Weights of a small mixture-of-experts language model, trained from scratch on English Wikipedia: width 256.
Below are experts of layer 2 (counted from 0) of a mixture-of-experts language model. Rows are named gate (a neuron's input weights, with its number), up (a neuron's input weights, with its number) and show model dimensions 0-255. Each number is 500 + 50 x the weight over its row's rms, rounded and kept within 0 to 999. Numbers have three digits each.
Before each expert's rows: "mostly gets" lists some tokens that are sent to it at least half of the time. This comes from a sample of Wikipedia text that the model never trained on.

# expert 229
mostly gets: " London", "ville", " York", " Texas", " Carolina", " Boston"
gate0:575488494531577549427499561546595428494534499500511423585487627556459521440538424490424564504523502554571419491544549480548494458465504597493438414509513425578505556471446494525467538462448539553533489497488474459461440519561431484445600490524561443565488445378571491512490484518603455441505567624491589451432486474588601487504563542515451503531496549492450465507522510456467458475482470440508594400543524556440399469454538447567531456531483532505501495528548481552441524541532467512580469547564530512467487521499498576557602462424407435467452519499446568491508475538523491543404439433397501463525549522514610522524406479493554590418530494543517490581417468481539423561564518471467495478380508536544438575506552502473522490499535504541456510442485516515497450493417548
up0:424542534490441495580493470494484505473427510522465397491492439497560523566449486473424547525624495513530567497570453540519496493587500435565608567421552542549430457466474494536443484471532515518412500494408469463494472478569447470526468480413467498379569485534503564515484497506474482520558422496455440487543609422489484401543510557511549413524510546534480569508488508561498442577559499499543535425491498501521430546580567547484518488456547552459423405522524488406472517531534437528512503536358532479520438419539476547503527490467525550529501620423499543392533402546617485499524469485479481539489593487471436487438498485545557494551471430570515449473437537532522476477453482521433487500493444511571484456446488459452462412415478493412388598463653459523560489479537481

# expert 177
mostly gets: " he", " she", " He", " She", " his", " His"
gate0:598432481487505493484441572493595530455548587487508405447545541400456455499581442512536456467541452548545488518548492477482502430513456556541630544476554492528479449520429575375456505451580600590487526446511519445471539531444536565472561588517500534510442497617480485537429499590457444435512465447495512512486511489476532535442544485473449500416509553504484398491538494464555574422437512527480503525590522538406492523569461573465505542461473449491481569568525574450574571446539531562491455643448468531521573521455508543463456492477462476512504521448536486488516539557475554542511548501478468573597605506570533482559561469424569491506519516483428451514554563432552491485487450512442592509560502534553521438443485457543473453492506484536444448631465338437470457488507482
up0:477458493532483494532474473583506535414559537476412562513399516497531417479429472562528497533535528547429436493462448541478524533542507565505465468557524485419487586531422544506578492516515545501474440594363534473580538522530535505406514390424411503485475546510474480510516437448544512505470562467454508531590433532492444431546534549462540542491492566505462439495451518408529482393623479504407466548535496461405564523544525483434444594479537552469500406503478512455516517478466495409429502447479478568499512513430537578566474559500540553510500504480561494440546443591477481486507483410431563384523454462497525446545486538534543581498395511407507514536566534593498524504540430507458546435472510468469372542569527462466522556497447468478470436575492495502449639502604555

# expert 161
mostly gets: "ley", "ton", "son", " James", " David", " Washington"
gate0:432506531478489507527510483514507422504439508528515536556503564490453510515486497537529370472416533526499451468510467436562581503453459462515473519514456610590460579480516531576555503563522516510477466486520632552522394525536506562492494468564589542502350501575511459491442499417473527476464337513392482546470509567485411497463520550545544520537493550459555465512489499540387553504464374516419623504546510501509506592504573546464596506439527540494536540555538469529417463582576481441460514529542430499433528547489480523567508508559472611495393530481439461467453457474497532523542437491509573504506526610473485496589469450482570427465506513488476491421486603511502456566510445445467526564461527541530489513484456560629475461548414586530566466482442470506457548466532536
up0:534477473554461509469498512561473488494579535428564471355523368583470498576406470469539541505490497457480436472515526526517524487438572459538507516543525567407499437437428551391491444476537543541458529428524471488519556507576566516437496490554414567459531482550527518493477501582507507547502521350485498513507534511567570476477510493551442492485549442480440516571494573496516459444487562435513520495528534545635506511509497505523555542571545455493538460495485506461545430468483549506490495458490514485474503599601582398627520424503498598586416544444587544511465492433409535512459532487507597497411480482468473478435547423438493538496620536499555548597543552462512532505484524434503513487373460527485502532461468488482535545484625507520407483536558373530496472419500536

# expert 147
mostly gets: " John", " York", " London", " France", " California", "ford"
gate0:545453436424463606490444436521569546519501546465529520537537495466536572468442478530475529522481507535489435543418504515554541420524525501440483508493429520526522535549464374425592523497531518594543518481397440436520525540555443582379491516556495489428468497594486533519491453436562495582451523486519503555482434441513582521567526537426520452568516532483432507489593470544476549541508532509494466563533536489476474473533399450423583476488347554516455568524498503475507441539467424421540514479594496581513468467507412494455463480503532416394542508392598542474468477552469549516483518538496427521544558514586471532412518529488383445605473481458553537547489621431529573574545550562517495545492511465541531511508556513509586505471579414545569458491483574509520511537480590
up0:523578485549551419472433523461478524451425469457448519509471486632503468435534513592465518474487539383529484494456460490537423544477478449494443489476472379436462498466462481430550459544495383509506445464509457535537508548486416533468551498515525560517429451438524407414464548482581484464466505494422518505521612564452443560569529514504499466491507525503488483502526514465568402592508499474505467473481491440472605475458543455521485537519497451472492584502421466464415469490588429438529513476492580474566537451435458471549523513423473391577477507474507358497496441538495535466500505443501590510497492438579651495472344476510549585511471455474569505601505466553507487479548432430508499530502497519438388564498576454612531532488469423401563473545532440516468501497444485

# expert 141
mostly gets: " F", " W", " V", " B", "W", "C"
gate0:531507555503484515487543483586468571468599444393454579499539577528545528437528525364476498484528599495445474538408500417477499547497513534513515447561501427518522565590490439473494476566511494505456536550574487462448450500482512548459491528586488478540470499446523461437478401552559430550504490458453540537555471546498359516397574571495589614526508552530487462492521481498503475536427388497427546453393550465519477567583463447506535434477499543476501505536535572575499522551454433583463519478425493544558477517438484458493483549477443511514522403526440460596544488467528492542547572441468537372563443479443477456465446457425524501472540590434549476461518458477557450506484508523464453456526436536452480491633505514464472461462458606530430426466457596535544525428499586
up0:477501464535478525589385480447428445492526442514490474537558500583478610524387567493488498473516483489540512559612538550451595481438463487509426548453524472511494483512517481472547481473462481520443458428609468495460529417508461486494553506416480447531564484478558483554474460581545542485564566472479507555503545459501471472491528448443497412477499519588414540540450437518480484584570554416445460516530556397429512442578564524546553539558440460435492554476568608531563456485459579457472476464407527453494571449446513367481514467391525497606500446477457550454570544549529536560530468489480527594479536476480460470454433563537399462429479430518460509440486482550387588466450630470557485513476481550528533401534407508504495552452546473465486554533472510462435455517513456

# expert 61
mostly gets: " S", " P", " G", " D", " C", " K"
gate0:528511594448408440565443602522483560486569500434525533557443443513574557491474508505506436514475444455483524451474579548601509498480533450537447585512567445487420457491465535538467401560446511482538454444541546397551513558548526503487550446495513645487499517502565526523503550552540534372473521476478563542542548437467506453409534494565448440539505461504500540484500574476489579491454498500541552477469477539524440474443455540418487603473528539544428532560504515553462399490478498553515554573406495515476488489515533484491611535547399488473496591500401568500534442448450495570419628534491540490449468432538503452421566534429540488524534443552393533584644442477534534549561503489448519525545498515547454534421499407598500526515506542425471433503531451462473488453525524
up0:429518533466471416519522457514497546454528471427507513512537460454478476544517487477496485514493506513444549496447558497561533564464500503527503473541473488558446442555425527442507593500432480519508459505624537504485539538524543355523507485464581594400461465528509486389499505562452588529497500551419491502472468482340423476390489530513578533535532500520561577465471611528473541492518483564521453455443521529504420632505435584431542574507526487486617481497564492427486505478496493558558649585496482539359442463533527463472453522492414515467556543413524396632458459461452515480611567529475544533549508521598497508523513498518557462449462442538422468554537488485523487535511542523441461522469516536507475580494538522498518404427430470467447450527421570460514442522491476

# expert 83
mostly gets: " his", " their", " a", " her", " he", " an"
gate0:503482489605463457538566440530514494434418500451506502411531447503472456402527478456444562473490443489478581555472466497437472462534467450524578455586474451511418455480607437583457529495392465439507526518513483535521537488573552552606414600459465509476455428425413489467488488545465482519496467502499515533576375417537380441546480521538524488572517471484485515548468435538585388470468481509585557600558573524486480536494484490512498466535581493426545496587544370537444498567475564550388580523487510459475489385451594479397472520529546448582483514554533536599498557493497585511543495488484506510501527508534470457439517470446468518487505571557515496478485489456520502470475436510414470546507492521507486421555441489440509555593566543417458439522540502530423456431523426
up0:458543432419459551448492512591500488535512641548483536495511501513494536505457433474546513489491519511461431552481508522488484437503572505540366487486525505573512519563432552493477499504497550573529512428452464456529578540435551458567527432566454471541544504500598512573424491468501524473477557570491489517412538455470493529443459448524477419515511494454537622447586580593447535490494574532476402417480447427567590551485498530521507558539393510517543563469484539440563346547537497408549460458546513480436481525547474511608449500495489567393523449442460566497521448448590484467438516553574395526569503506548553539479516582557520449585525505418548481572520417506456552561575486458526478474524488539489570610469591569500505411463458485540503473438491459487537524527438530

# expert 250
mostly gets: " was", " is", " were", " has", " are", " been"
gate0:506539425585485473505545548475400508491421528496504469453614574440537483547546541602503521516479511594585515472477427576433488540516447446418474522421475506516584467517452446482489529481462503549424508520507472527539513451513468481546525483451432545471523497466508549412501592585475499482472422589427479481433531564507517510622493453383438485488487506589452478655472472452478453469490431506543488509555467426508498494529483451378527571505521515382539560450535486533474552455441515547566409357533462492476490467446507483489554440515569475560467455543429463504513490468468419559566446562562533495493474468477567501510452528516417471532409433550463568466380519429481516571494550522573545529443488415485563467508432510492575567435471487588440535458568460479582501464448515
up0:529505570425479402467451448541604587513565509544582569499358514550524456509521430450512454528470453491453540539524565421548481507402423569534547464505462510452493536498509531504476460548472552524637489556478604462515492544546534453501531522559523488563402424486453511510472494543562525441488624509570479458534516424459533458470501458545512472509528486411483492334568505499523545466481540528550482527514525483455510453526559487586490455525443492535474508479454583479516474538544462475454517530426499482480480585534447513482429531476446516579541497500467501452486651452471563433438493448530501502462432545518427490528454487523580541514562587427421488495600453460569480416418391457514485433568523555589514570602543457521474491482440478439495493593502494451403509581504570